{
  "num_hidden_layers": 8,
  "hidden_size": 192,
  "n_experts": 32,
  "experts_per_token": 2,
  "d_expert": 64,
  "d_shared_expert": 64,
  "hidden_act": "clamped_swiglu",
  "moe_layers": [0, 1, 2, 3, 4, 5, 6, 7],
  "router_score": "softmax",
  "normalize_top_k": true,
  "routed_scale": 1.41,
  "balance_loss": 0.0115,
  "balance_bias": false,
  "router_cosine_scale": 10.0,
  "n_groups": 4,
  "groups_per_token": 2,
  "init_std_router": 0.0247,
  "lr_router": 0.000679,
  "vocab_size": 9657,
  "norm": "layernorm",
  "norm_eps": 1e-05,
  "tie_word_embeddings": false,
  "optimizer": "adam_variant",
  "learning_rate": 0.00213,
  "beta1": 0.9,
  "beta2": 0.99,
  "max_grad_norm": 2.0,
  "batch_tokens": 131072,
  "max_seq_len": 512,
  "train_tokens": 791600000,
  "max_steps": 6040,
  "dataset": "wikipedia_en"
}
Below are experts of layer 5 (counted from 0) of a mixture-of-experts language model. Rows are named router (the router's row for the expert), gate (a neuron's input weights, with its number), up (a neuron's input weights, with its number) and show model dimensions 0-191. Each number is 128 + 32 x the weight over its row's rms, rounded and kept within 0 to 255. Numbers have three digits each.
Before each expert's rows: a language model's description of what the expert responds to. This comes from a sample of Wikipedia text that the model never trained on.

# expert 16
Description: Modals and infinitive to. Infinitive to after scheduled or joined, and modal verbs like would, could, will, did in narrative sports and political prose.
router:125154147156120134075104116145183162117067125169113148126118110077109112116120089137063106137155119109136094089148116097088140165102072156073101081166146103151098136103194162135156117150102090119129132127120135106091111133170120169121196124161168121096176164120153117123110138098167148172131131103124123131136168077120142094146071117121121080104169170111123122223157104157079099136171086193167175118152113116102145236194078133124172118175078157071164143179122058182162123131184155108108103106107135159090111158157149112149116167151088117109136134141066091156139103153132160083
gate3:068095094120184129111145090052179109153149084138067157153111060103116095140098081110100150091117224092125084155159127104111160133037157145138148133095082169170056124159186132122146084078165162141060150100155136097101157107141128102133130193106088093114103115116213097158135145105063118140152166135119151105113131063141177134117123132137153142151159123155106135183124108172113106095086140151162146065105163115158121119165133105131121187133120183126133149136126127108108140073111100123139129165144158118095177070155145067184130122132142146134165168152111092122127161112164120121
up3:130171127126117085091157191097157123103113068087101194118114039110125111118107128127100163120162176101116119100135114154181074136118152188120105120137069131162124110189202181142123135100151128087098088132161139130173115084157123145087097187083118036091147171144151087197218106028110132184116189098079158097115154081167154103090135125164150117148192144125140130148109121151151147120136150122156115094130113123141137096136081066139115134132172127158133147157122134136176120134154109131110120097137092140064145104104134142147097125143134133094142085171182140134082159099122109123
gate4:120109117142101037045067154099157113129152153149095150149158129074112157131136103112097134111169148160114098130154154083123071151069143082110128150160144156149159124138130112109139099103105066138125080128147120161107133096150106087084154108200138122123100150096137074148176169126104125138092176168145131148102164166110095145115136097133193109173119214117095100159143137172118164145158111113185078142167127128134142145156136057148165125139112122168146103171158109156132158184136103109143073089106145077128170134151098110064126110111105148220123126127119092155041056129080108175
up4:170150130121104153117055142140110185099181127097093116132093062118118144131125051149139104154188092170126122147137170039153164138171142127147145162124131170191126133120118124117108149090151088113100113095139101111100067099123147119144149143098137101136093202108130119141139151156117133107114160171075101133100156159133150203139135121124098179110171100099119134128169125223107113181123163119129177132111151169147120103170135115167114137155081046093110128128138171075095158164121072119071168086212087047139164104112155107191149089086121149100144132105101143106154135119145108115
gate5:167109110134198090120134138138120197116133064037119115189143152116102145177135082137147168146095143148134134120087061139082139110124087143141140136112084138173136138080137128162106125055128096173080061175143163130131142138138146079161094172122169143103136152110075144109132109109192202151116079177140149163090166121155120100135113116135141152121149156137125110123153091125161171131150096186103134049058169072150177119125156146136132185099134176133113164136100109123098110110084130081055146147140081162115133074118162137121132123108171080100171122153138092132087115070178099116
up5:141181113158090126107133158117152094140157164143229134114151078159148094136074158151138193214107160130162069116087130198119099109129204155112178155096105079169103110152143090123172125105164114159093134140163089175107116098106132119110156123111037120151099147158154130166172112161098102133128103135138111127095133135140108147154134148144197094106107072127084141136091141074165179137121127098126111187105069074147094114165121080092101063119139152138168104130167141123143143120132135172111146118118128090070167096139159139084089105173073135144184131086136126099091149088084156161
gate6:144163129096139109094103128066170206111145130167106137159129121093144173147151109100102115131148090088169130117085082132105107115110143145139161112147131144192145142064114144145166128135130229184161034136186052176140181101140141075143136136154172099111121132131125129224174194134117128137071142077176126148106110155124102087141144119161170126089130109111113083135104121131108112147094099151128147179075091128124111143147116097119140102149177136152047088117132141118122133162121113090113103127154147131115173071169075100149136102140125103149172060076117126120078158149112072176
up6:127112082141110096097146085158129090175115089167090078195087145176071110155123157121103188185161132122133104134176053139159120104110180173114160146128132081140173094105115125082174156054165114078191112141087125080138166106115151109161096121132129078170141145169160119167134117106061157115136116128161142160130121098146092139119151123118137167163126134164160141172105123165159156142098103159126162099106130104106111107090111120124105121110126164119195131196151123123123160127119092141118092116155191145150159111174144079033143070199169105125186130069123112076156123133128101190
gate7:175132170129167148114120092054112142149118101097095170175112108127106118143142067112115214176109198151140126094126154075153081191115172141126133152116127135123090148092154130195169109101146103137071152115136159098153199082164142114124145169107202117103131092098183120108131142170083141163120164136161164115108067102150186155079060141184093161167123121101130125154175058105119095138157118123106167114157077125154111160188142050100118132123117169142142118174063148117096125120111096112061123118116116130115141182154155100183193094094145129138120139123102117103126122094111130149
up7:170105082129130123143102176104151106130144074156110131117030102158167143160111084063137145138139146184084123125167133132135100090116092188127095142175141138123130137098116181194154181144124140135046141157168093137135138086098099081123112200124118097104137115105105141143217120134123100192077184048120150120116068161134118087155138099175174083145122116113112170105164174076151155160157119146149124125124183119151076092110127102131108074114085112143164109154120082117175116073112156140151160168134201118103126191104159111101144104143163168133139105117111110116175151116175111130
gate8:101109146134052084114069177147182084177139113151164139146082149121164145124118111083094076104096103090155130130151110173046155192123103138080152105143122127074182123140200107159148133141164151147068099126217123126148109141105115168093153127173141130148120129129178100167109135068075127163098104112127104102106122101134131078205116099136135124124131154147115049144081162096091157103180107067142137130181098152142081162163168106152135085122102124105150060158112122134083162092164137197083120148124127101146129104126146141140132178069091126124150144152118083133095166107167134154
up8:093119098137158122117137167163116083180137100078135211130165134101087168121112073145170098123127083175184114112125115190108201163119127104069138144152141169127132101142155120096173127092131149146094126148104173160156187097104143195112086130156160119156067160114161089133089172094108143103156117118094147087127147100133204132163137117132129141084148158122062129133126079076129104088137157057118143102154179091158113183126096095098100158150128131145094173179141118133134130077099168208080150140123123078082159134105066060117108113070107137110101122131170140140116189098114134102
gate9:133168155111143099162102155150110088117155133106166143165140122089157104101117176115193132178098099137094096101122115130116184151075150181159155139159150157075119172163107134207083077129180114122051090151167105160180124107118112125123077139134067158088104100100137154134113109128054096118133089079121173069051185088071143123125145088084121112166125190120081128123108133120181126132076104120118113140135116105172079136095126156096113105124176088193125109130210140129132166184093152099115092116122155146151125130104077111110134124161113077191093159112160150126128132143120122065
up9:099134152092093107178146092133183145134126108055154153115125083121106162066160159157132127107154064130093160060125071162169116149072120212084095173122145151144148113091157131149116100157122105177198142195170135139155140120151172118170107174148198083135114170138128120117171086184110154127112166176159137106130124088111076138113079119125086105136158111128106100137180172127156105098178147115143135118158096106078159165143084061215090052112140148102086100189105115171137130118143105114144145130101126101141127176182119104123105117137087129120115122126121079123145088090145172148
gate10:130150154019182122125139128190141135122089138103100135087099155142145103154096127143100091143190139127140102093090177163146116116145123119083088139145162213172065115169147122069108101128166155093168112135196060175118099136119138166170119120112120121068127130121117129172145104104093138191092122103149133093120144058114173101148138128092130099106134134117121134164161138086078109115080151096094157103162160116064096194109121071104120093064174146157197136117161182155148146150137154116143102103163165211106126113130110158113123120150082080149133106158080120116155139124186102147
up10:140155132133122167099085099093152126131073074150124160109108138124074167133148128136147173113118137148098194129154142157155139135140149189115135120139210139128131159132106141172149174139156110163120146131145125051145182085124189164190101160132159051141140090088177111130132102090081155123085171077138156154149102126136135058141093132114152134175170158176107076107126131064131103120153112069109149104089106116160153155115154088206177079119186193162137091091152155156119145128080138151124148077179093126076132073128125105144124111174147153136100132157076154104069098155070120157
gate11:166194092141063075181085182082173141129214151080141096154127090121137119155095110179122164146136163085125114145115134117179186112151160156147133154115184164129072156104189113120146148090118095117139114178150136166159114123165077152077139131159158148086113131153186044136149091084098107178091117139134088125095164098133119149146146127098135165141102136097075100152092068147109160147108113165127136158102152167107124139163086078121024114132126091095110120183130138144149112077159143133119097126116146176102148116102031126140083118103128132148182120130105122083172114122136118149
up11:140124079147138109129074148111138140168151086164141076211070130172094145151073159193154158116117119083117144105150118099098088149109139085115143122094131185117111089155157121140173100112189075060093145127131155049126069104119132151087164114135123138142108119196119088027104120126098123138114053147129178127195114082208074155213103140115109172081123173139096130144126093155087139128110162163109149099135092113107133096171178126125139145183104104107110161147139109094119133121132115120122130139111113126123134202104118105155140189133132137165132129172161076128162135100110165152
gate12:153138102218114119142057104137123112122110095130100100142198121114117166137105137082165085172086126173127091085118083111075131113123095116158107145131116156173142078106179127113085150138114077156183077163134138124111148078177111124145127108088132124213099146135143086132128145134077120118147123115149141057192188124142103095130159103141135152127141162116100139104122067145178095136064108148164119168150151083142097124146108080149086139142130106154129115140101127105137163198103155132083103201194078085116196123109145104118187122123087139148154107209130071142057120133166148139
up12:154111162091145122103132110131154098155105093131152062143164153102106185086145204184124110118137089179141123129122120096105145087137136091166127126144172151098089122139139177178186164121160075130195105188139118131143159098141087177161160169106194127101146100142103113089134133148158160164135135141183123111120152154137138117190096079079076151085133200146096119121171141176155149152096120105142147163141141147164092128106146115074082192070088063078128100078146143068108132141145121143125200098142128082139148131077090103090144132110098143119080166155114152051076127137164097111
gate13:069132123084118145120088090142107170172167093127133123071092121088104110126063043130142179124117136091133158143113177169088143140114101108094137115136134114075116096184170090128132158169149188104136180123111073057148156129071130110111119122097155102075152118097123073138155107130132130133126163067135122131108135136153142157116136102191143107099122118210158073155109139180117156093156113162087105103189086213111131042147090081119154114157165123163117124153112105161120160153144193125092139070184138138154129168171134119151149118168125124156184093188106173133097144152150125103
up13:124138134078110124142066125130087152095147071093081122120160151164145113106141080212122141134145091158170075116168119066139104085150155145167113133110082165117093092096073139141171098129149089150133126144125094097179186132113166174184141144108142112101062143099121124148143188115098121116111125097077138107152142083172097110150136170101096095112201117183128148152115152092172147123083135151094136089166070183174118113156171137116082127166181144132107124089155119117102103185101138160065141105177119109128150120127114089109122107116126172057196191164087143110175185123149079132

# expert 30
Description: Verb complements, participles. Past participles and verb-following words after to or be (used, taken, up, him, from), and endings of split verbs like perpetrated.
router:176150142106163150089154197138170110156148165100107112116180159145107152157108096144097141107128140132130129114144114167130159155152132119139143120071103191112090128102162172143066111099155139087141109117142107151140132118146165080149135198152135108118101157144104119136163122130114170159097180098155122143151200115145128138156051071161076138163154154186095106173093167140131154074115143108144164048129137100049137196129126137102118127080107160035098106147109065154157118122158179130114127094088163115148069121157143169093139115129137153125148119165074147000119125129160126135
gate4:121120076084132151187105106082124145120076143109164165090197129140163120091097177065141150058105091052128108109160054171128113096113156104179141173142188103102129127129119160152101154103101122140155148095081103144111123139136089198135099184153143155150142157158141072165121138199132128123144173118137174090113128071125140124127141113180123115114149137151171100102153120087090158107163153122162174151153152135126128120141031132126177082167110095123076091120109120109095104077060196136129159174105102162097139101149122108120111093136083124133187082135113117151194137138146187116
up4:143082087154099179145142186136139104095116115132141105129088135105126124088114130074125118124148149110104148111125077104081049096079183101164096162138123096080123070136146129099130140146127105114090101145134085100146047118070202128144104161152168194145087116134103170113111137120060114133145089119152142103137163095129166150169089135107150167171125166183141122127098153116092150124153063113104096111131156154140119142218144129089145131144161100133132102119156114142126148116163171107135147132120087104233127180166108103123127241184105122183146121159110150125161213174120124128
gate5:106097113116089125116120103100125155096155135098146150147102116179123130150059097175109147106107146176047118169109076136156141089068061168140110135157037125064130150133120141176180157169100158127099129143147092125080084107124127189154118091175117090202104094126069125139104123135159130146114147135139130163160091130161126194132109106116141086115182128122126112135141156106140203144152098166130117137148173106169126114130207116177136153136126133120165193131061130119114097153134101093126146078181140078078146142187115082148138092127121161156139141125081091136127202069115104197
up5:128114115070095112140136096124132106139151170089130148105115080137131089111057104132149126154141136065106124105107083137034140127165153184112070141118091182093093153102186109161117124178140149113128124114173134120065124100112112174158081133154138142152092160147170056143086126123125097160076114005154088182139143108153157134121091100144103197071109162176141157123120140061129136124097124111170127124163149162136119190179166131075122108129109133124163144142146133176142153141105188138117152152148154055123166133195097117163140153096076126104135119154095072129142133142112178091
gate6:126125096093128142090143137101114118132099128124148173144120153135194156083125177144138165151105145104101086092106087153128068124093081139141126122143112205151138119179122159186081123141132131111123089161123132141192109121165116154124131110173122201145176047149103101123141149177126105123076137108124161194114079108119188171129100113170151124142103140102120093096164168133108102154098188062087096071112085102121126146167169120147125115113162160156094052157155096090102141227103173112144130154173143053184126156167133136154163102077129155122135067121121148107079124143121200123
up6:131179181113109133103147156123145147143108132117121117151089109144147084128118141109123105150171122114129169120152153175113094115197116136142147107159152114152161141084123089151090132106104117089058116056197108091153177110090096104127162183172128118090135173094163212208067120158082127203074104104129046185162173098120140162154089098133087123128180113157066153178132107203137151130124153141085118107106174111147095120185130108141118147104129077123144126120092154113104149102127168127125109155145058142169109119143138156150101124127158123086176157132122145071124137086212134164
gate7:158127114197167126128133136122154124150107132056077118074133167169081164191153142113094156168147163191105116122103073129074118149141135109190197151169077131106141135128126154150122111149100134098128146128151158178107129123075126180147083128134082135112120181141139086137091182115146096083053069091125186120171126047170116152139117134144132102138163133161110074078096164110116132050093114153104139155183106186139134125121095173139099128098086113095104153147161102055131136149130144108131110101159102063101126106056162106146130150139099120193141149108153156142149151126165179092
up7:175118144092115096141148116088175109086100124109128125063137167201148151173164103108151128118088179122158102093156093133068186129146161102129098141155123173167146096118152144123098157114141140128111097125188145176121123106064064160106100162088133138163083184140182096128131149105154148155101103073137105112142141125150107092149156115192115092096140102151069166102095068050116147078173200154173185172163084027149112111123128154092145074147111131139119161186169124103162119100109133113101165123150170107101147127115121140071095162161083132065123137129113107128149123110113094116
gate8:134197126189148106145139138126123143150124136152065115218132156137155161114135141149156073156167091116153165198169150139155112128162160106099136114131129135134157116143094163102117155106159132185124076127117101108207180093104223134161154102084131120095100137132137140160162110113112173131119123102161159121209113132122124158124166127168068204143122122105158114129179142198145114085085175101121096151132111143138120115094151137135080130122149141113135083072095116124147186192100117149119070150102084162139091079131120097131123160048128107089093161119139059116079072112154078159
up8:118115111129125129128161205089121148156096085112157125229103158104161103071135153091144179075196093142157107158153114115151180152184071131140149158101119205144085104127175127132083112082111148140140102166137099105191137107192157160088126107101073090142139184120154117141164102048150142161134113141102150114130154094132140174186128122161112129177082104169142128193124147176142144079115143147061140043132135124123157106121066083148075115159170137136106134147070143111116128129110124078110107121103107140138138093155118109135173122091121125152134153126167096133136118117149054063
gate9:158143113183172143072117154124165128141086136092135109147162098164109128129176178154059145112127149097139066158110147177127074218166131121087117178123152170072146160143073094113115100109120126176121135102095131140123146108126171137113107151131122156136038150156129145111118197126119060121131163240142080155143118177141130153109128098104132107120164090181086125142130134129124162140145090116166170166086093139170124098134083108127137163124121168110100157130039176127125188145042081125121117086170168117129114102153073141119115114137136123155172143143092095126128136099068127079
up9:135114117123147031113123129057148149154122121141111111131124133109102076131133135119137137180120161110107122153118090182101193116111146122152141151025101178121158149181132179211110111116140171182091102125115120090115118115085108092137084135147115116092159146126128193112147143129149087154069098117159152077143148055202139106122104127077132123110137137158151095115109137142179209075111103200141139073088132125099122077160128104114122096154085129144119153189080092119175116195157066115074137117163107115114164138115126103091164132127156095127201138157116081148139144122158129174
gate10:085128098124149141095139161120102148173106071125108071143131139171145127123019170156130133110155167165105141095161121103126117134156117093178141119175106141136113170188124166091115114164113053116148123110173125108101163105124092134136100188135040102151181152116126038165137129172084140096160122097117111172086130133131174106146144077100151085116150155090099147145123190189100190095116131155185197163207047115128106121114137085105119122127171158112151111096122150101102109096115151115139198127113152170133122130091135119117153076074103127206103127147118108139136118147144129105
up10:134082120137138133133149149128112111165150106129126179136139156102160112074130117128153152109118192060085112107114063120173117151083095136155208138154140167125085102124140158115148135147128135143161193119122120117121132145067116111095085143109169115127144025104161172141152052107099066134132167108140127113105083132152130149136110157156066156135040070122165143103177132047115148125138095119091092108121179148087173175139125146163149106099149185111159139132137121132168169143180092156096137062084077121122140165109067155105177141157123050104133094160120146141113187120100165093
gate11:191167148097187120130111140125113180126123079049104143090163106130136134149076108151122142185183112120124124080134131203102161182129099089159081103104137123172127117124159117200102063180158108126194144118142076137139118139133136112103078163085160114122131170107160093136151077099111207158158138156137120071143106167139147063128145107096102048079178128110124112121110133219128131081136121125137210121124082130136153146158191087120122110135110106130155156138099140104110124146093188092121089068123123142140140091168071120160167061129125147142127171155129123144159135123135125083
up11:134153181165137157133073082095117162055074101125125171087113134128110137107132062128135181121077126173172140104109097139160109106112143145149131133146155132144154103163027117124154149132131151122157172127145094120133158110075158110142065127157114132085117140139136110115142156190036123136114117098138129053151109119192112117109098112166154129146123207154103063107138174146145110100100137117109157168154082169165167114149107089090198128158143195151144129124132122092135163154136151080096115119164079103033130167154151067143081103150121121131114111220112117166144162149124130093
gate12:134137125104105160098140159114150116160125153083195136106174152096128137088176122172065092079200105107136123187103089142128182143066172115226168139085100131155172111147122094138137123128106111088131140169185083127063107152115140112113135150116144107140117126107122107108158086091112143151079070111074179120132148185068126114127092155140141170093124127088137193146143126081131194082093174164111148107188178088133098150155091119102171101142087100141142119157174158149069115141160149195178148112092071116172138171101079138099142133101073108139132108118134109150108100118170138106
up12:080162188151101109110129130055118171095131113084151145081071159123184168082116066143145134121155067188125084106150104155127185106160160158188120182131084133116104160141139161124100152054116111152133133161109101087155102117123082125148084104137151087116060129151164125192147139095127129168140145130150104108136129153225156093120160121158151187135061144100090157133122176107156114044089078109076045076136156146123109125151125131158139171133115152158076149088101106132116059131145097132146105117103068115101113122152167166149128156131103110138156167160121133128153158136161134153
gate13:104134183124162106112115149126154161097062113102100142132127187073083144104156133081118111161088173152107055116119104140141073106167110125182156134124142119126070100067204179165110092157176146115080123097190097134129116133153098111149151151138079095147083162167109090136184134102127113151090157072137123150128106175132090119135116134145104082148140141139081073166150151123157150140151099128107154101098183130150071134183105112113091126154131137115048160111139178112191094115137112093168130093163156119081121175137124123112149122120142099107213160180161146100144097090220075146
up13:148160114164120113115135116123078130085142138145173059122158140151118139118138084087085089132120152104137094135135122175118072135163145170152113169111142178130115089136120141097121120177195111105183096181130073108162146112120140124152117125076059154156129096138112158112161160119112083094103191114106122154164143181126120126174140094200136146124134209114098109172141137102152163108054181122075186126093094158173121162138130043109046155134136186161082129137174159026065163126100124124138119095110145113108169106153170097112112111135096128162163152116120134140112085151134076095
gate14:115189135163181121113091126094189112132124117163125124109130155153116112182101131149201126114162135120061133124133128133091146076139112172124091134185151080084153104144131101169089174094136205150126172084133211168114147128080115138097108142170067171174117122109156182163153158104091179127135114151184094114122171124129164121174074096172115137134159097152141149111176091139103176137111139094114082131163135096129093063106139148139179118127080118116159110068120143155141115172118112131098170093132134077087105139148142126094134098113134133122138083147112136115178212045156065192
up14:117120143150132134127088204103168133149160124130169155117118129125124106169151060144206156112156137128112127079149172112148164129117108141140161168085118113141138092138120106128103130149183089152145106161133203105094142133068164077102094144150144150128104115168096134170160123104073152132071128102084131112159196159183080095177113145154116129093168132172141127081131020106136223111142072119130101150147067103110118144136145129120127122105166133138059131134091139157113110187123120035141123092142137134107141203122128108071075113135096151147092080155082084164093161121166122151

# expert 12
Description: Prepositions after nouns. Prepositions heading a phrase after a noun or verb, chiefly of and in, also with, during, between, from, against.
router:139132116097132131113145169104128142152119135096103145175180160140109130135129142149034108088137131091092102132091182078158096129118135160156164136060064158191161108132128136122110080127187129164116113101105126169144161182120199117146127125106177174132135105119135179137127149078080075130157175106141124155103096146086156151141074140113076144103104087202127090213134146151119118112130133146122135105109079153104148165199075097094112123152145119162138097077125123128112178109140126151107089101097149085144108080144158155108137158145125119114203109164046086037109109193123091141
gate2:205106119130072132118106130086110169094100148085141136103112084100147126117120169182139162131205070106166170108095094140112129125168159146170092119160171134095119132088214200141016189161188128188154113135219145075107136090105129166098092122160099111156162130113130107175147124069099081073127179101140130071124062161140162114124191172154173118125125102123129101131093145162094136143154101184149116125136102148127142110097130056173121106138125194162098124106119146116142102139099113149112138117146141145147150120134169130135176098183142122128103134087122100115124128119119114115
up2:205129149112090111105098125100178149146133179141120107134146118172111075091108104162130178157126182142138098132100115134123153162165142180130141125122137139171132149141166131156173118164124075132129114156128124101135132095155100140138164161152111104084103127133094016112140078143117130117127195094090122167058118063155137192122148129140084034165112131126116135109121133021132123148179096107173126085132098120123081122154106086149195140097122091118168125131125118139106106166174096094156081160150188115105166123113137134103115127171195096161135116183148155127174109206082170095
gate3:164118117144109120126145170158175168153199104128129117105131083113162082186134141152143115111115084151132105140187118165143118120056153179095148125141105147067132110118105152104153120166099099138113112122069142089108086148108182104165112153109112084144090134166142114154129117129173145198131094143135156083140083163136147095138129142155118201117132126118130133150124079194160087091095106150157162137162118172137143000116129162135095096174106123140151148134183120075126172152118129150149143101094085103117109128125137081091176080090070104136135128060149081098133235118069085135
up3:073086064177133137083145100146147099084133086155109082151160171107100181103124163164111132107097139114128132143126140116177154075094130208171169124145096166161138123122148100088121119101144079134129087159157151183114132120141104166159088122149168205085127121113122178176109103090099141115128104142100112188142137081137109122152131144159161093148140075125128136154127144112091129149097194159142093104107056095098117193149132105114114151055052129113133084149115084116117123173129149087109105113150162098168124127090066141109160165202111119162095087181129123097200190084113162173
gate4:116135169196087169130109161059201036132101110128189149107158127117101183171153131191115168090108099145112133095177093099152129141091114083126165195122134119108148085076134078140142146063112174074109184097128164116133180097115093108102121115132114134145154152146148089131100126066116098149150131150113153156114129128155168126132110091088125215101149127196069096114099124104072189118074173143116168117132153186138105099163121113183129113100133141137065097130149149123081157149085150192129151112137139098118149137110159118142064137150166100144089185158123110135130166110150120119
up4:105149106143094116131120099114158128113137117176110123133144138104114105135114158130117117206081141098149100129124080083206131154068095092127160109134154151120075140152157179140102112131156212169132146136152108138038133108146102193097192171104147128069120141238198103091130151093076084163110117145111174143118097167156156103142116139089120126165091131131112139111174104043109124128083058156109131161110132173148127119144123176181136102140077181138104107036154105140088134125156114099117113079139132114141134080095127138125171163145146080123123169088141119152147129086148104083
gate5:073152105119101101104119096114075104144167100146115155122138153153117099077092146128128169065084117148094213120113126148135152108073129126154116180174138107109109112142135083124113112094112077130111116112151107203184148127137144117148135113107083122127134125150117116112157089133113136098156139213127162149114113165096102070111131100137114150117155121161100146180167160087145081156125093151088095127085209085213147085109123146112165148162136136114157089072122177100060136216164143169098125124123134127115114216122172116213194090097088129145107147133096096121110119141200116141
up5:107135164145146118089157117118071095140118160148124173112154153192150120091151099139168140111151092178094120087153138136097129109091126110161102167133112161105131084149128157134082116147107121193126127121174102179196157099152090131144079149124119126172106092163142168170114099158109154139150099168116149074113088156153173082100119162107109164100100100123110107135179096081163117176163095106180081145156205118253126107122093094131172108117127136102091139145143178121072166170117121155124094132131046069070143152101106106149144182121091113103184146062136115133081147141155085171
gate6:135078136126129182095144103159099097113101101088115131102099141132108187160090132088130130115147124129190102110143155108084111049107154088158119115153117102102151137101103150113104155155125143151131087114098167116115185142108131156114075171142144160162143137087159131133108122068139160131183132068150157109175129150131125082121160157192143128211147137131131082089153150107110129076136164079110136129181186136092177121104113168112148088081099126130120135175060148190112208153093110121213123062169137130145142175122034137107150125137100122070128161101088137109171135134121033148
up6:140117081118148124125130094183152089166116070067078100151114144171167160157136033135130123160154154144068104135115155143194097145156124145152100142086115128136064140155179161124159106106148137121130155147152124088187161123127104094156147122057135112156153150103171142132139109143104172118080105108087068125137106062134126161151114143094129106149087147142153113127184135179156082113144134128136163107112093100122070129149134082102169088149146124102200111123176162052091161175152176127068110067136107070091139112117161115100133154150147081066128192174148062122153106162126178113
gate7:153092115097116141193110047145126189070089106155115228149165138149162181129113099096112094117097138124123110111101118089112116106128144157159134093166066136114085096160088070101133056078106121181191097111140134141127179120168155162134116121176124170116117126077145094189151188052107126158153137135088131179149092181136080107157134118143075190132149140135141116143125208116154085133139115157063126104149124138123129152143121159110113154171154138149110129111159155131088152131147199123099130117146090179106131097172163119098109174111098167104175149144114100082113103127128176072
up7:113128115111150111177118113075174096128087173153205150255110116155148171145097162071111123110081115113112128126149099170108101096129132093096132135164113137152089079162122128087199147087149140110090111102084130070105130128082130174111196168110086118122086158116104120132137138117142153107113125103139152200088121095146105015167147113160146160134120135125101148101111096140145148135117183121155133179131172108142101125120134109168127135166116132161171179160219140085115156146120079147151106133085087130096154145165058130133147161132122138125125158192135135174138103058108102097
gate8:120033142189086137131138119208106145125158121177108160128165093159146099154115081177126089203146128117140171104125143158125148119180109104117119162116119077133122107122096116153137173121138126122098184123114133057120128132107098127122082102108166098161143136137162159126145146152121092191126191165128137107178105165175146091175125104076143131072142104087105077106114078136142113115131194131105182169099094104118147057119135103180135154184126084150132140065196150129152081100147127143059077135095136141110132144060159119162142095126091143111116092080147144182158123129050170142
up8:173168160141178108113108181048106207125144089074076143154141102083137125144123150116133147073141145118135133075121141094069179151131133163123122144096124124129120157104106166076093119083187057104127115109142115165171167130107147139136154136134106150108150162135198142104142107097135124130085127095109161176147121169141146177135143157182076144138180117220159159120142135129096150131196141129130069108119147039087140175159160134087107067081123172121145127157097164114117095084127134084151075127091113134103134129157064110111192091169154140150137055159098155130172114113121135115
gate9:147175126161091067180092068134084128060103148187131120150142173125085161183110097120102123173096149143172174141136133140226173101076174144099113145141146092140142109112079099106151160139080125107135143186131151179173106085129093152048177132145144110153075102138159123178175170098140145108071110149130132135113158141187117117120148102094165150170060131119059128095155106085172125175099129134129102108130155107157132129148143100139126120168142140152109113146100161151120091119116058119107182169136129102126145104156093145129131144106121119150135081139231155092057111088140165149
up9:104156162134069110181120074128085125055050062151113164080140102096127151146154156120145135171123120105124130086126078140131178131195140163125096138097123157132033132121105104090161107150136202184187057118104143130151104125171172176130081189103112124098159129168168126212140126136130127119128147114131128118109129168147092127111164101097087125091144122121117160103131166164145160135045110115088109123142172136131090100117159058124110094167157103109134130127076093155168162168190108137148140126143129201164117121085107135127152144107087123104160127112119126087108148128204147184
gate10:107131136133086119134127024164071058155116095142170118115127087127129124213094087118123132141054162129172211107117105141143122159082161177119114100160097085158120127136131153137082112094175170087135130160105112101181094120115114139139119143131122091163128126201171103133121144131109154137077147106127157108085142144198099172122113113064154117087133133143123169088139136080187118179126015137112151129101133159152069157167110119136051155168175178122091128137118140132152117091095079100108146114178115124118106173118124126104164120154089114157106095136148139118147099166161180164
up10:098104131057064086148117100131092086079110085112155135129132152140116141167106143097129110132125111160153175081072087130171089139134140180089150129193117094083114108096071101092202132121144146124108165147129121084119088114087189102127138150149109116140077132132146111195141155091100161082087147139181164104141159160191132118146115120102110142083184192101140128115157126076207112176113116164213077133106169160153140134105178082140124114062155139158121159147138168145156167130102067127108187149159169124124120162102074123152146091118090166132138075124093158126086132131128151183
gate11:103112100122132138135091103163084067087121121073120143149167164139183143156164111101138078144180120098131131147082075157141074181121111128146095159101122142108192108137114166136131163125094141109115119142101157158164089151196136162171169095152169174084101131092161194147166105136155117129144131108193128120152129133092138171141183133072107061187142111060126095134107129160150108168010116104118179141209181129173127137112109104142136101109171087158135169119128114114072131157162110136097149139078067072134092127104138124145143120077157146112138105100129110090081164078094146139
up11:171064124130111112071072148117149099113165117064165123114157153151140111113080112065164145157204103097074155136123062159096047111144075109124108155086167140156175134111145163136123136095137217106151116111126132111130137138117145106112134148121105167153123186151173148129149092107116142160109136068246113119133162127148106152193157137153108055176139128119134116105123063123147135110092184139159100112184127131144172128099169107158141099092144121135107108077127127100068171088137115123170119105070078061108140137103150159140128137125121137081184141147146101135129101051126121112
gate12:160145100115118105139098090118120182145148067085129095145116058126137098153052099043137142094183152097129185133131148175118085137106108115087176146182165115088132093105140151192088179159133130172160128132085187070109145110111124116152103155150105132121059176121160110143149141115119153149064121078188119170142126124128102073152193140172140136130120133104077150135120138123140167062074150144094117155108159150083150098094137157123101096175123176153169129134100132136118108148099183060161092110176117156104148156131133093156063045118126137139122146081140096178154120086133149157
up12:187150102107069118079149146158112138094103125092140098141142037121208135198128141115109106113167140100145129118100162187129106147133110114148184112117119100155101119102086154147082125200176093164037098078122174105147144134146114139073135154107103115073158132133147155167150168157137114116114126194160069149079126216114194135119102169158104176108148083184071120148169143117159144129143107166075114167112123130132151140137135110107084135148141104121148087110161176130139149153122092088160101131136125126176118086145133123083129108173161103111119073119146084084129128094150143221